{
  "n_layer": 9,
  "d_model": 160,
  "n_experts": 256,
  "experts_per_token": 8,
  "d_expert": 32,
  "d_shared_expert": 64,
  "activation": "squared_relu",
  "moe_layers": [1, 2, 3, 4, 5, 6, 7, 8],
  "router_score": "softmax",
  "normalize_top_k": false,
  "routed_scale": 1.0,
  "balance_loss": 0.016,
  "balance_bias": false,
  "router_z_loss": 0.001,
  "router_bias": true,
  "init_std_router": 0.03,
  "lr_router": 0.000856,
  "n_head": 2,
  "n_kv_head": 2,
  "head_dim": 64,
  "vocab_size": 15360,
  "norm": "layernorm",
  "norm_place": "pre",
  "norm_eps": 1e-05,
  "positions": "rope",
  "rope_base": 7910.0,
  "rope_fraction": 0.5,
  "qk_norm": false,
  "attn_scale": 0.125,
  "tie_embeddings": false,
  "parallel_block": false,
  "init": "normal",
  "init_std_qkv": 0.0395,
  "init_std_o": 0.0,
  "init_std_up": 0.0395,
  "init_std_down": 0.0,
  "optimizer": "cautious_adamw",
  "lr": 0.00142,
  "beta1": 0.9,
  "beta2": 0.99,
  "weight_decay": 0.16,
  "lr_head": 0.00777,
  "grad_clip": 1.0,
  "warmup_steps": 299,
  "schedule": "wsd",
  "decay_fraction": 0.828,
  "decay_shape": "linear",
  "final_lr_fraction": 0.1,
  "batch_tokens": 65536,
  "seq_len": 1024,
  "doc_mask": false,
  "z_loss": 1e-05,
  "train_tokens": 456600000,
  "steps": 6968,
  "dataset": "wikipedia_en"
}
Below are experts of layer 4 (counted from 0) of a mixture-of-experts language model. Rows are named router (the router's row for the expert) and show model dimensions 0-159. Each number is 500 + 40 x the weight over its row's rms, rounded and kept within 0 to 999. Numbers have three digits each.
After each expert's rows: "gets" lists some tokens that make up at least twice as much of what it gets as of all text; "mostly gets" lists some tokens that are sent to it at least half of the time. This comes from a sample of Wikipedia text that the model never trained on. Tokens count by the router's weight.

# expert 65
router:543426498531512464538479513509436494566453558459524485538541462451486562528522481514540545485493478488479451533477483471457493557553528520482512456444481457464491601477519510505448577499487437514491508509539464486490518506445484487495529459382517476548519460599528478544510472420460527471589480517484519462487568489463496477452471504514558561550457527524506493479479429465535478585567468512518457575482466453552542531484452461474544499516530525487571550535439525557441524427547463
gets: ":", " |", "==", "-", "=", "==="
mostly gets: "==", "===", " Coordinates", " Synonyms", "=", " Genre"

# expert 253
router:538459556470525440509459521518428467569477524425546520521432486485467532503546435499536511495522548497481450538456474501472463526550493479487454477447540495441501501476521597486498489524483406503514480469550384477461455531505509461510544476468526476525566476512521448565576504486478511408552542559510488487523504440481540484494518518501484534548482540547554500486525447474552482499543598508489492547484440545528608542473431462457568538571530512506547547553465523517518467456537511
gets: "i", "a", "en", "e", "g", "b"
mostly gets: " Ne", " Ha", " Sa", " Li", " Be", "wa"

# expert 235
router:485456491538499484504496537561464434541496508455522525492550475461508521535534447535564531449542503441463482579482434497435470492526527544448474443462490513463537585476516537457452566493442443502468476473502474464489505589519476481549518516485517489521551447518556496537552487472512525386554576519462575473479523466469496418508435515536530520530429500524517518416589480452511535516520523496445454526452475486553518507480442448465500524505506566485524590529514549584494536450492513
gets: " first", "ed", " In", " next", " second", " followed"
mostly gets: " led", " During", " next", " According", " first", " followed"

# expert 71
router:580491506478523488512479590577457480489459529512515535537460434454463517501507411540550500438520512442470490532472411447471462539504523560458484454472521468505494549436560524454438525517486444445458468531573447501465462491454451474536549475459601457542519425551521524523506495467505525457540499557534508491442502449510513466478496512521571526518463495515564568477487461509528516536555515484476477579424494464534536520485490411454501582518527537487509493516480567563476463470527455
gets: " ", ":", " (", ";", " –", " -"
mostly gets: " :", ":\n", " ~", "====\n", " ===\n", ")===\n\n"

# expert 76
router:540484540527505481546486590519431521553471573483496561492503447495516523565544470537520550481483519496461468494456438457481461566529533507483486457479510424485592546466497508438439522529462470490438480523506421479472498448490525451530536459480527531515506484578586494489507456436484538431525449515572494494470521445457549442480532562533534536542445496555539514432524517492534536525506542512494516543450448491489517510455447447513495547563531550526560527557471530533405539412481520
gets: " ", " round", " time", "ock", " first", "ogue"
mostly gets: " round", " earliest", "endment", "olution", "ogue", " anniversary"

# expert 194
router:519457544514605461550494585508461459515456504520563513544476493495511525554557461570503498502555537483416516505485450444422452516514497557484485450514520422420552519507503513498452495488483452563472477486598461484453473460508489478535551506475538533494580484513550444543554433476515539456579548545528519485489509471476479462474500539503492519528475528521571520498517493491541540503471546463420431564439470414527545485475479473487513545499547549470511551498495489557429486457566454
gets: " that", " which", " this", " who", " where", " it"
mostly gets: " that", " which", " this", " they", " where", " who"

# expert 85
router:537443551523524430536499595540464476542477472493560489506459486506453521513518463512496562464515531491473443526415451479499504569570502522507480415461536489473512504525560517459451483543483490475463442517536479466493490517405503483583505458485525438512532443573522470533565402451497487458555584550464528471460544478456486503440478548501551513516487546535558475504517497473543560512585522464454497527472483500481563493487489486456560502534521573438557487542461555550460526467548455
gets: " in", " In", "In", ".", " January", " on"
mostly gets: " In", "In", "since", " ex", " leave", "Con"

# expert 250
router:513435585525546427523420526567454499542502526456530523502531469426466511571547479541536518474555518456507459541483474483522459535525543497468468487410514451471543532483504521475415511428486456516477492495522481502472493540501500446538527479467514494522542491531570480552545452415490511400570530580470558457500524456433587455474442517514503538540443544503537557448519545499508560527512495498458491554433483505534494545393487470494528532490482500492489559560492496527507519447496452
gets: "ed", " of", " found", "aves", " built", " called"
mostly gets: " built", " found", " given", " called", " placed", " added"

# expert 159
router:536429514491519508526456533550473506528486516470557525577495488492470526561524477542512565469507538445456474534497419444430499541535572513489454448507540474479522562500544539501480517507499429476474468482502460464460485479452465444552561481437586416506516422533526512544529518468441559476502575563510558442452534442459554438475492530518517524520452517521530518509492487459509504520550555470428460586455491493495562534521472452472561503522530519419521508529439522553430506471554460
gets: " the", " a", "The", " its", " his", " The"
mostly gets: "==\n\n", " ==\n\n", "The", " the", " its", "===\n\n"

# expert 179
router:521443550501562504534474511555453486540517572454512570543509459415430510547559483579573534470509495442495475556477454497484459557527501485478467450507487461442510531461491532426496532442509473482496541442512521508531495548513513433547562477495493512537558465516557421537514481409513547451555526534420480477528560459464495455498409582533552518542489472484528535451562462448534541538509575517474492539503460524517534514452474472491478559479520484468549565546454500498487478447528486
gets: "|", "ed", " |", "ing", "ings", "ate"
mostly gets: "animous", " Running", " received", "ered", " gained", " drawing"

# expert 182
router:495482475484569495518477560506478471496514511488532494559468487497473570518500478532582500489539478442431480531430485446496500535532506588474451467473520476468507495488518471466460507484496421559514478493518424479460453525470488436497556485474518532516552468569509488560546456468491523484519561543519506464422500476424542456524478517563547504491473569560521563489547506460517553519574533447453486538439453535533566580443453454459544546561539544423567516541444519503500541442552443
gets: " he", " a", " He", " she", " his", " She"
mostly gets: " he", " she", " He", "He", " un", " She"

# expert 138
router:486442501531568427513487478509456500482450500450523479503437415490467546521521483540519551476485557478499419512430454507494489484589551508482462461458543426483510546490585594457502495543448494502442435475566473495472473541431510436521509423474531478541537473508530520518500444444479546466522496497559504499416511488506521491520485615551506479556518566542571489534521459507540528543522507471469554505469482490554547469452449488430546528551535545485520543549459558515496524459533508
gets: "an", "ar", "o", " in", "a", "i"
mostly gets: " throughout", " host", "fielder", "-term", "ori", "iti"

# expert 227
router:500482565469555466512462540579453530526498544513581482529520457474426534545544500497523536449522532464432473497510485456449472563550518575487488446419546479480528518504510510509493522464506477467414436441548507463488485472503534470543492497476517460559487497547511515563526470460504501446511505515521509487416499483481487519495471520571540531517502515542571480450565524463555515499559502449410494542461455536548565555484445426424518521523457599481533553568436563526503567483531496
gets: " as", "h", " to", "k", "re", "en"
mostly gets: " appointed", "bur", " ans", " entitled", "prise", "heim"

# expert 22
router:510450560545527469521478520572435405572451575493517496545512444409501522487531450525516515436544486457435482573459493482469457516519466525530429464506518465460476517448559526451459481456459413443465488455530488419532518568501488464566523439508533489549511500506470457471520491451435556473587502523471554477502518457426531479489442525542526556548482506533529560474522487505476530572560553538492509530480464499526507568440470475465495527487549485516562531536485502542558480471523502
gets: "ing", "ed", "ating", "ering", " |\n", "ated"
mostly gets: " Despite", "ating", "ting", "aging", "|---|---|---|---|---|---|---|\n", "ering"

# expert 26
router:518486531577560435513494505546390489490438558458506512457502506466446547575550458490542514470505522448463488510431505518480459463510545530502456474505492458432537567480492535478511573514413449492433500489528466523444523501502504422534530534459567488532492503522589477529507461469487520438523467534534515471437533445427531477497452575554513527591473543533538557479540512518473492577502481451462437512491485532523552482434456493464480581482495456487547559519458557513514524475494455
gets: "or", "am", "ol", "r", "om", "al"
mostly gets: "ership", " Arthropoda", "down", "-up", "ounder", "rict"

# expert 210
router:499525531479565464509490511542433476486437550395507526497472468463472559527568434505550528460518569461452439486471474470479448482527515520519454420473574419440522495495521532489456543461489450524486490466516479475460445501481444491541548457468532433472550497514501495515576494419469515456504502540508526470430526477464532521521477565576547490505455536533533496511576490479546560547521490509507474558485429538535578572412444480466527511512509559527507533557427533494486499439506519
gets: "a", "ia", "i", "ry", "ity", "o"
mostly gets: " protein", " gas", " energy", " sister", " fish", " chemistry"

# expert 247
router:544442548488508452508473551505445488574447502467531521545445474461491562525554474516557583458532527476468523523489448469464465500534541504458491475455547481458549538471559541469382533456498459547490429428524450446506462512465474492508525459469517519541524488533492488537508470472513524456572501521535551421515527420448566499468445556570530531524462517565531498417547468442555559546487524477456492541479477532532556537463466446467538560526540535502535519508479487535437499485543446
gets: " \"", ",", " The", " G", " A", " MF"
mostly gets: " FW", " MF", " Julian", " DF", " Then", " NOR"

# expert 175
router:571449530480521450489518525529487512573435508472512536528480501448444533543545469546547562492469499456466483585497483419457462530517524481490414442482590475491536535459535515467448456476492496461476473480543458441455460507454482464525521487477557467498528519566519466514522478500485521433515555557530571410520497433438507492478445541561533501534464498568533499423576486460552589515502565471484494541494525517537523558441443479511537530551544488495563551552488508534441468492534483
gets: " ", " |\n", " km", "″W", "000", " Republican"
mostly gets: "″W", " Spacewatch", "″E", " Apps", " GF", " FW"

# expert 157
router:539403524522591438508508589517474493501437556439557509562540430526438496522525486518478491491502565455454518490511457472472473524527508488444486439469543469470517574451509538483488531522486477530457463465593509439520474460480491464541539448465507459516543418544513523538530475460448499476521501511525487465424560481496524413469447491532534516560433538501556519479576486417510496553533493471454513569460448486553540503485483474454519488517517554447529540556501538564451521468513443
gets: " |", " at", " of", " the", " to", " a"
mostly gets: " attended", " graduated", " at", "frac", " graduate", " attend"

# expert 12
router:516475546514519452560458532529471466533471544466534462552502494447477557574566450558536504406503480504477490542479455481438460518526560570467445456476515433507497550482604516474477537452501435531508457502510465472481487521429462499565508436414509438535491481550554459509558484446469488457560514546460550472503485484470575476499443539542530533513482537534505472482494481477501480560534487479475436561447487536551575544476466462475537502480580493470493510512453543574440510449555484
gets: "-", " \"", "=", "\n\n", ".\n\n", "|"
mostly gets: " Genus", " Website", " Species", "=", " Born", " www"

# expert 192
router:535441550539485442573506552499503455531437566479533492496450459482433518551544489540505486511483542501465500551424446484515459542534497494495449528475484403471511546509494552415487483527468504514445428514520483460461440524492505475596547469465495503574498517553525506491531443437548502459568449531482531471473509485461525478453497539526520547544479525562497549516547492473552582516469538473450521534474495447537564505458453465389534547591533554522561538512448523492457513491539488
gets: "in", "ic", ".", "ix", "as", "qu"
mostly gets: "acher", "usion", "unte", "abric", "isc", "utions"

# expert 20
router:564500498506504467501466579555456475502450550515520490532474472464475544521572457544537519445469571500483513530472485459475443571559536537506441486482520478473530574446573551442429507489464462541448473512583454460420455541467467489530494442444523470520529457530513479510499432474498507474554504558443548497526524431487552494484499545551540514527491529549610506484523448465517528545502554487464480572448481495518526512461456434470516575521503578467506534559491521524440500483508419
gets: ",", ".", "),", "\",", ";", " ."
mostly gets: "\",", ",\"", " .", "\".", " ...", ")."

# expert 11
router:553462499532525498611435546527482479524475545492543491494518483508482519519540485546534535491481528438456479513453436491468452537549482490472468516476504462424548545499539551441485497518498449556431568466510444484446479536487437409542532490458519491503584441565561411518492418500499498447511498564479502448494558501485489445485459507500493546541494516493563523477544463460531520553536521429435489572436473484547578471463445444508515485531553544474557552559483512503495536475527549
gets: " |\n", " there", " ", " There", " (", "\n"
mostly gets: " there", " There", "There", " addition", " Register", " However"

# expert 106
router:510453509522530468530515555560465457515520499446518514527553469488477517560511432550547567458479516475467465528475525466459503554532471552429507457452481473475470545490536535502483564510498411490476533472576434432501500490460491435569523447473485449516560447558522477569583445469436538467529480563492507460467538502504537452447443540566571526528499537564523523457510450496500489541561535472472471548456472482550539552478458504467551531551580515494541521499454552564471536462492441
gets: " |", " to", "===", "|", "==", "\n"
mostly gets: "Personal", " Website", "See", " Coordinates", "===", "Following"

# expert 229
router:527452518484486461562427518539444458559461511483514516580456463496511573538553478531553581478536500463470503514466456451507459497535526490481475474434525458449499544470524505491407516518489465505430508498520485511420466488442465458520517438444520490541499465533492514541519502426514533459573521549509527476484508428464532493493518563566554507581426518529548521412514452481536501558564538464503462490469454480568541511409482456488525546511548576496508539539478479579460493454549468
gets: "s", "0", "9", " century", "8", "–"
mostly gets: " century", "–present", "-century", " centuries", " census", " summer"

# expert 73
router:555509540516518483516484564514484469543472501524555488536493488493453497462491465515510573444497535471418504579494492486501497522537524603442485438455564478453499530497515501461475573443495460502505464440569447448451463522438468447541477475456502457497545441521520458545559475482489531458501571537533527473440503413486520478466474524517540540524485505560535464469512479483511518523507509446489477554447492537540593500465416434450505561525566530444526534554473524556418543446582494
gets: " ", " (", " December", "T", " September", "r"
mostly gets: " Ot", " Miguel", " Muhammad", " Sri", " Fernando", " José"

# expert 50
router:484516531495528494542430532558444468579475544530535542504503453492447557573609465535532529482515537477456452535462478448487483533549511543466478498526535463467527466478539542481456498549452464487432514475543476424475471511451466484568528443481541437494528486512497498493555457467385507433557573525502468448503558458482535486496457545549492508547471510510530487454575443511550509560546529461493466511471477508506593538463446516467497584523529525518523509494480538575497566428491525
gets: "ation", "ity", "200", "5", "8", "6"
mostly gets: "ation", " education", "ivity", " response", "igation", "urance"

# expert 122
router:480465496542560427496508524514468513557440573458530500507526459456415497523485456503524544479507536515463518553461492491544483515538538518460485398425479472504514585487509556479468540452470486491481514464502487436493511463471477438562561456494535477564481481585516465529530461440472470457526483529546531471413540489474482456483491528532578528539490513626523514486576520434524522548545509449399496507442500517498531494472459519416499515487495557535573522530444553542492547475528501
gets: " on", " of", " in", " for", " to", " into"
mostly gets: " on", " accur", "amic", " opposed", "ordin", " rejected"

# expert 254
router:541473537494536480535466525545436500555495497487557538506501474491474542539548459494496504485510581470396499515466433474452482540561539502446461464446580435426508570467555495453491543515482495520419482427557468448471511473480477439495514449495556435553506469528549496571549437490470548449532521547502545465473500455451584477485466527510544519476481503504564500495552439461528515555529560460489431547488466523566566547458469444434491522492491538479521535544503546514478479434487518
gets: "|", " |", "\n", " Z", " was", " |\n"
mostly gets: " Es", " Sir", " Š", " Bos", " Tol", " Mos"

# expert 216
router:480485549547552488496493523547451437543464545473593562484507443453511529532524462508515474496498486490471445544493441495425481521560495507463425445503465448480578573417527483450442520539428474497504478482509450499513496544486489506562539483493528504539548478515583447514534482445479548465527487524461587470518517432427505430500463532526520568545466520496503545422558512469535587524519575459488522521499452516528529513437462440433491545484511471542575505558497556506497507462524469
gets: "ant", "ed", "ort", "ent", "or", "at"
mostly gets: " MPC", "ient", "ceed", "ilit", "ulated", " Won"

# expert 104
router:510454548538522477525477513532479513491466554439539485547471498449504541566540471553562547513538508438430475517492473449478455495551566541520418459422543414467548523508522491511462519468495412504479452425485462493450451502487453462532550481463521498554513490507533537531523439450488573482516563521524548469442470478459570458436473551516535538546469542503541517480525504501523544515454537468480437528408468453541563543457503435495572545565526522493548540545464497503482470442538470
gets: " the", " his", " her", " The", " an", " it"
mostly gets: " her", " another", " this", " his", " team's", "His"

# expert 166
router:545471559491532498547491490524470478555484538455484514524486462468461536561548491512561550490486542484456476535398451473471416563477546537476478503477478439471533524456480565445459525539390413501430511497486450516510485510498509490532527447512526500503564489542545446524531490459507548419532486570489546487547500476484508451488460569560552508549478579519556581510519426500537544525542551498467465531502415457555535485413461500435528508514533487511526564543478486519503504446482484
gets: "s", "es", "ers", "als", "ing", "ac"
mostly gets: " MPC", " accur", " mix", "ipl", "ripts", "rought"

# expert 245
router:542514530499505453516469514483491473571469558463499458497397505468462516503560507548570520480525512406489525498425492444425407491516544495504474484455569411476546541463582518484445548530437453502430506504521459511469488540486459474586501450498491520554550471539566531499485469448444500505500476526543502492444481490489511445456454571551540531537465586522519536471569453467536522521492552507499471534483469490505537528450431466452536544532529516465553501498457504551487509402501470
gets: "s", "′", "^{", "c", " game", "C"
mostly gets: "′", " albums", " Arthropoda", " basketball", " Suborder", " tennis"

# expert 178
router:488487512518492496515496553531482519585462549533569496544435450514430524515520456524510517434526544472488505518481493442485472512528553493453460459459581448429548550489592515480469555486437478483454456445555437467522470539501488442530482444487554468561518467527516465489520460435456513422535549542548547465442537460489534500482471527519507479551487517511544472472554464470543517522573534410476513521436436542528531558468458463483545550530543527464558516537442552602472500498494479
gets: " ", "9", "0", " S", " H", " P"
mostly gets: "arest", " characterized", "ZE", " Om", "lon", " Mir"

# expert 75
router:520427493538571490482401522508464426518462521497528516490464435464425519552577491523525523503497504477476484514457474506478445549529525572478500499509538439459522553478570518464500541459428510533444532479553483446479513498469495430532518424461553476541529447553527446546507479445458550446493531522471525437478501471452530489567423568535524543568421504524525522475556421470531539558503498480480496511427480559514514544438491477470518534489507537504507538542435509583539490430517511
gets: " for", " of", " |\n", "ing", " on", " during"
mostly gets: " across", " Stage", "During", "weight", " broadcast", "graduate"

# expert 58
router:515467536512541492503430486512492469503481586505546519548499450479434557558581434532560522476495592425440492564443449464448436514525541503448462465459532433501561565490526568451496532486463471544472462484523463475468427460463428483535506488450586455516524468523514489511540477464452575470517532561488517487466504486432509471482447531529555532501473517509538536479541445443516497525501523486459499548413502485559571563496481472488519547513522507502527558532426535547466521484511460
gets: " the", " The", "The", " a", " their", " his"
mostly gets: " the", " entire", " their", "The", " The", " Their"

# expert 111
router:524472516542569436555492512525433471567471526507508517514499504489438490539584424519512543484507496482496450537419470488524421518512521502498432512476513466476542599547504537430464558543458452492497472449489469492477526490495470450541512511490563479554505515560536518460553416464407487481511469531547546474466564440471579450462486529509529530522470523572550542463563443489508520510537490469470448553471448534490561552467455491487531558537539514488567505510413503560509489433471523
gets: "on", "am", "an", "el", " |\n", "om"
mostly gets: "abric", "TU", "oyal", "erk", "',", "ountain"

# expert 225
router:497432510485560486530483502580442476507497519486565530540506488500471523548553483513585523505534501437478558558489456512497467554488526515488459476496512425467558544446488602463460559528481448493408511518526441488488532478477465448542535488501566493578540457507529550555574485470426521413530499547537531482523499470485527450491506580522525516550462497519580545515512450451544513561542498503474442519432482568485566490446442475494477535507531518504549512540457531522434526423469512
gets: " ", " of", " I", " II", "11", "14"
mostly gets: "ilon", "147", " I", "141", "129", "146"

# expert 86
router:517432561481555465563402552546412505527484492531512463518502439494426514601549467514547522506481516489471507496451503523500449554511498529490479515473589445477539532459553546486441532520455485479445457489572497489499470522469460500503567470471544428531531479535495527492540428478489508477525483558526518481435562446480578469450482489529532531497440547516541544472512483466532492506520534517454476568505425462592566514501439446420518547520539511482498512581493516504448499462565494
gets: ".", "–", " |", "v", "z", "st"
mostly gets: ".L", "ő", "ń", ".P", ".C", " mater"

# expert 43
router:505482544505491429516441517560425500587457583457520500529510493483475538529524494546552560466506494489485466526507458479467486514533541505418495488490503429415555551480531547480518598496447427551479510426573475442490485505455501481537534448511524416522507448535482498565511492435504516492599484507489564468457522496478555483470458498537524524538447512503508476470522437500540513571541520503491444525460459485563556515453468487483530502489610553458536543526479551575504476484546454
gets: "-", "|", " |", " Born", "1", "="
mostly gets: " Genus", " Website", " Coordinates", " Species", " Died", " Binomial"

# expert 183
router:531475501490490476506467588530450473538493535514569468512490477456466547529572447548510501527521585502465483543472459483476444581570543524480483490492576474496533559495560532476419533535443436504538443425520456483503436542468477534543528477448516519517531450539507502505544435460477501453551527521483559403483523513464580501437496496512530482538505547528511496450532501493558525488486532440489489540476473486560544556472440451431500512568525528427511500574422513555477479479537433
gets: ".", "\n", " &", ";", "–", "man"
mostly gets: " saw", "ń", " involved", " flag", " spent", " cab"

# expert 42
router:533405482429532506540440561545437493540447523535535535553495467486465536517544470520534497423583550436468528571479432463485470519518529493450470481525533488461548523497545581473451565536494477507456437473527473471490466494470457474551530498476573493510538487542534505519516471467475512411550524550546511437475506483483531473450476554528529538514484544505533508419541460461536501531525524454481486528473468513579572530487402468499568500563520528456512546557470553524455539435546478
gets: " B", " H", " F", " G", " M", " K"
mostly gets: " Johnson", " Berg", " Gonz", " emb", " van", " Const"

# expert 81
router:498473559487572456487455533516422495562487551473550528515529433481430515519533473515504481466533536485480540520476453443443489501547507462459484448441565516429556513446535540491468534547493542523433472464573485439458495499479507444561510463476506474516514463490496487520580423480479515428556568495478511507459546435492473497497468520513550517552422480502599523499515458476513520496591530498437489553456475484568567556446482491479509533516467557498505519565422590545453517492518504
gets: " |", "i", "ur", " York", "n", "ai"
mostly gets: " York", " Angeles", " Jersey", " Kitt", " Glasgow", " Manchester"

# expert 49
router:522454492475499458538416516521465461540484513483566566501460496460481559567537484579516535494523565492445522488457433496428464544509550502467447502502540422471586544481591555514486517523485498456445451459565492468451503554446496460536514435484502447543523427577563514511502442470452467433525522517528490451457519472517500470455473550490518512495490496507551495474524447431593528500493510506493500558516455492541533527493460423465547536517525500439526549541495513551403510450494457
gets: "|", ",", ".\n\n", " was", "-", "ov"
mostly gets: "|", " Brew", "'\n\n", "\".\n\n", "_{", "ps"

# expert 181
router:514465512525521436509495511500435490494472523468499499547546512433471580520539466537560527487562503484494527512503501473452481561564531530499452466472493381443474583465497522509472546494470503506475463528508481452477504476422466498554568465457551528521547502530539491563523503420457543441588513537499588483432535503498539456451422527539520518548445520523503491490515444446504524577521525479478454546422443504530531491439435482474521501477526530499565571503412509539420533498485468
gets: " of", "-", "=", " in", " to", " information"
mostly gets: "History", "See", " Coordinates", " Clade", "Scientific", "="

# expert 29
router:511504567482513441524446494494514496537433573436470514513502499423467552501499490526504585474510501474487476546497534490521458536531589481490447472451558469470522561449578565462476518520446459498493470467497485434442462529485447464572598456439511497504527459611508483535545484440466529458546466484540504449454552468510465515426462556597557538533435509581500530476557473476528556464509562487487476544479509486495547523520445451501508508509487497523517518529465519526477545498574478
gets: "er", " for", " as", " to", " with", " •"
mostly gets: " Clade", " Phylum", " Occupations", " Occupation", "})\n", " Genres"

# expert 233
router:537465512476520481541459538527463505556431512484503505545468483481417554541546494537568586422556486477463485542507500458503445529521561500481475496472518476498533548482557556510420549515477453537396464504548436498479453509436415477498510437452524508537510461544518506510512465427488522451561562525472526480448504464470560480454487526552559483540466507514553522453515467486552510571555508474488491537445461464547543522441481477471490534537510529503542523545445570574447531420520449
gets: " |", "–", ",", "0", "-", "8"
mostly gets: " century", " million", "-century", "–present", " meters", " pm"

# expert 70
router:520477529533517503504472499489439451548472532513506514485441483437410529528525491478579531498520493441460452559403477486508424534525501590525416546512518511466540566471482572460421516532463423535447455488515493488433465515477491469539516444497531502545529497577555494518530515485491539452549451503522503480449494482448501481487508527552589569567499565550556565512484483509585530520493570490465474556497434472531504501468455527446530567525526479455554533541517524536521480448490474
gets: "le", "re", "res", "ors", ".", "ro"
mostly gets: " lap", " sequ", "abric", "Medal", "rec", "ells"

# expert 56
router:526409505464570510506494531527489462518418507453581489523457458441469564545549414526552525477541513502496495496498475486464477529538504542507433456454544423494498560481554596459462532509484444532452446503544451457483475452502481484546510429499547453552540463532497492556511440437501526451573525543517586465483464492478541469470494541513514525549439551517557525468535479473529526540555539497493458558402487516533486511461476464437523528495514516490576532580486529554484505457477492
gets: " of", ".", " among", " than", " |\n", " Of"
mostly gets: " among", " of", " Of", " than", " Among", " throughout"

# expert 236
router:509499513464519476545431532526478471527475520481565513554428477464462561503534461501525539427534558513476511524462459466462443510537561477463462505460539510446501533482567562480450575524462463522499453521522468475441443480485485441531541487494539440502540462560498463557548443458496538427514528540470557433479505464436557468433434545512593586512494531559533510473556452471550529564519525430438527529456471499548533527482423480479529499515523493493538522574463531526462501467535471
gets: " G", " J", " R", " P", " L", " D"
mostly gets: " Ver", " Gen", " Bur", "″N", " Ab", " Ros"

# expert 38
router:555487543471572485506480524554479508510494563468544490504483438445462499516570434517492541482538521461444507510469487471479459573566526521493473405444502486483540509460481508459480538540500507497502493442498490473422510464494481483599579470464544512495504391544579517491567484436476476448533504536476515461460525412451515419470463541521558573516476504553507549487550472461548554493543563499475447524491427523560549550470483455445530530542501553511532491513416504513447495482528502
gets: " the", ":", " |", ")", "\n", "th"
mostly gets: "Description", " Clade", "onomy", "rics", "-law", " basis"

# expert 149
router:523493583507595462497455557530484476518488519473590523507475453509429543511537481467560513469538565459493545521485471508448482518540509511496448473452523452494498512445519558474495547544490491493447451479516484463500471514490460495512530440438615484570505454507511495509506484501481513417536585490548490482453571492506556495473500559541496492518427572524504560481557510460550522538546498508476445551482490526567571569459383507414486532549503518438520516539478545528461488489569501
gets: "b", "c", "t", "f", "p", "g"
mostly gets: " fl", " comp", " trans", " ent", "sp", " tick"

# expert 140
router:495421499444530461523463499540418475558469513498504592469480487497462554561552467499517550455497518481415475556460484495479476502517529511481429501513562506442522490480506556516458550513474429559467472501581425482458480523448473475568555432443517469509528463535506520542522505496447553467557525546518490454522525488510545506510509565537556529550442573500562524420498463467539496554516510440481496585469485525526567560494476503443544504539557462451535530552486580528481493468542453
gets: " |", "l", "el", "}", "a", " B"
mostly gets: "anco", " Holl", " Hel", "   ", "én", "ilon"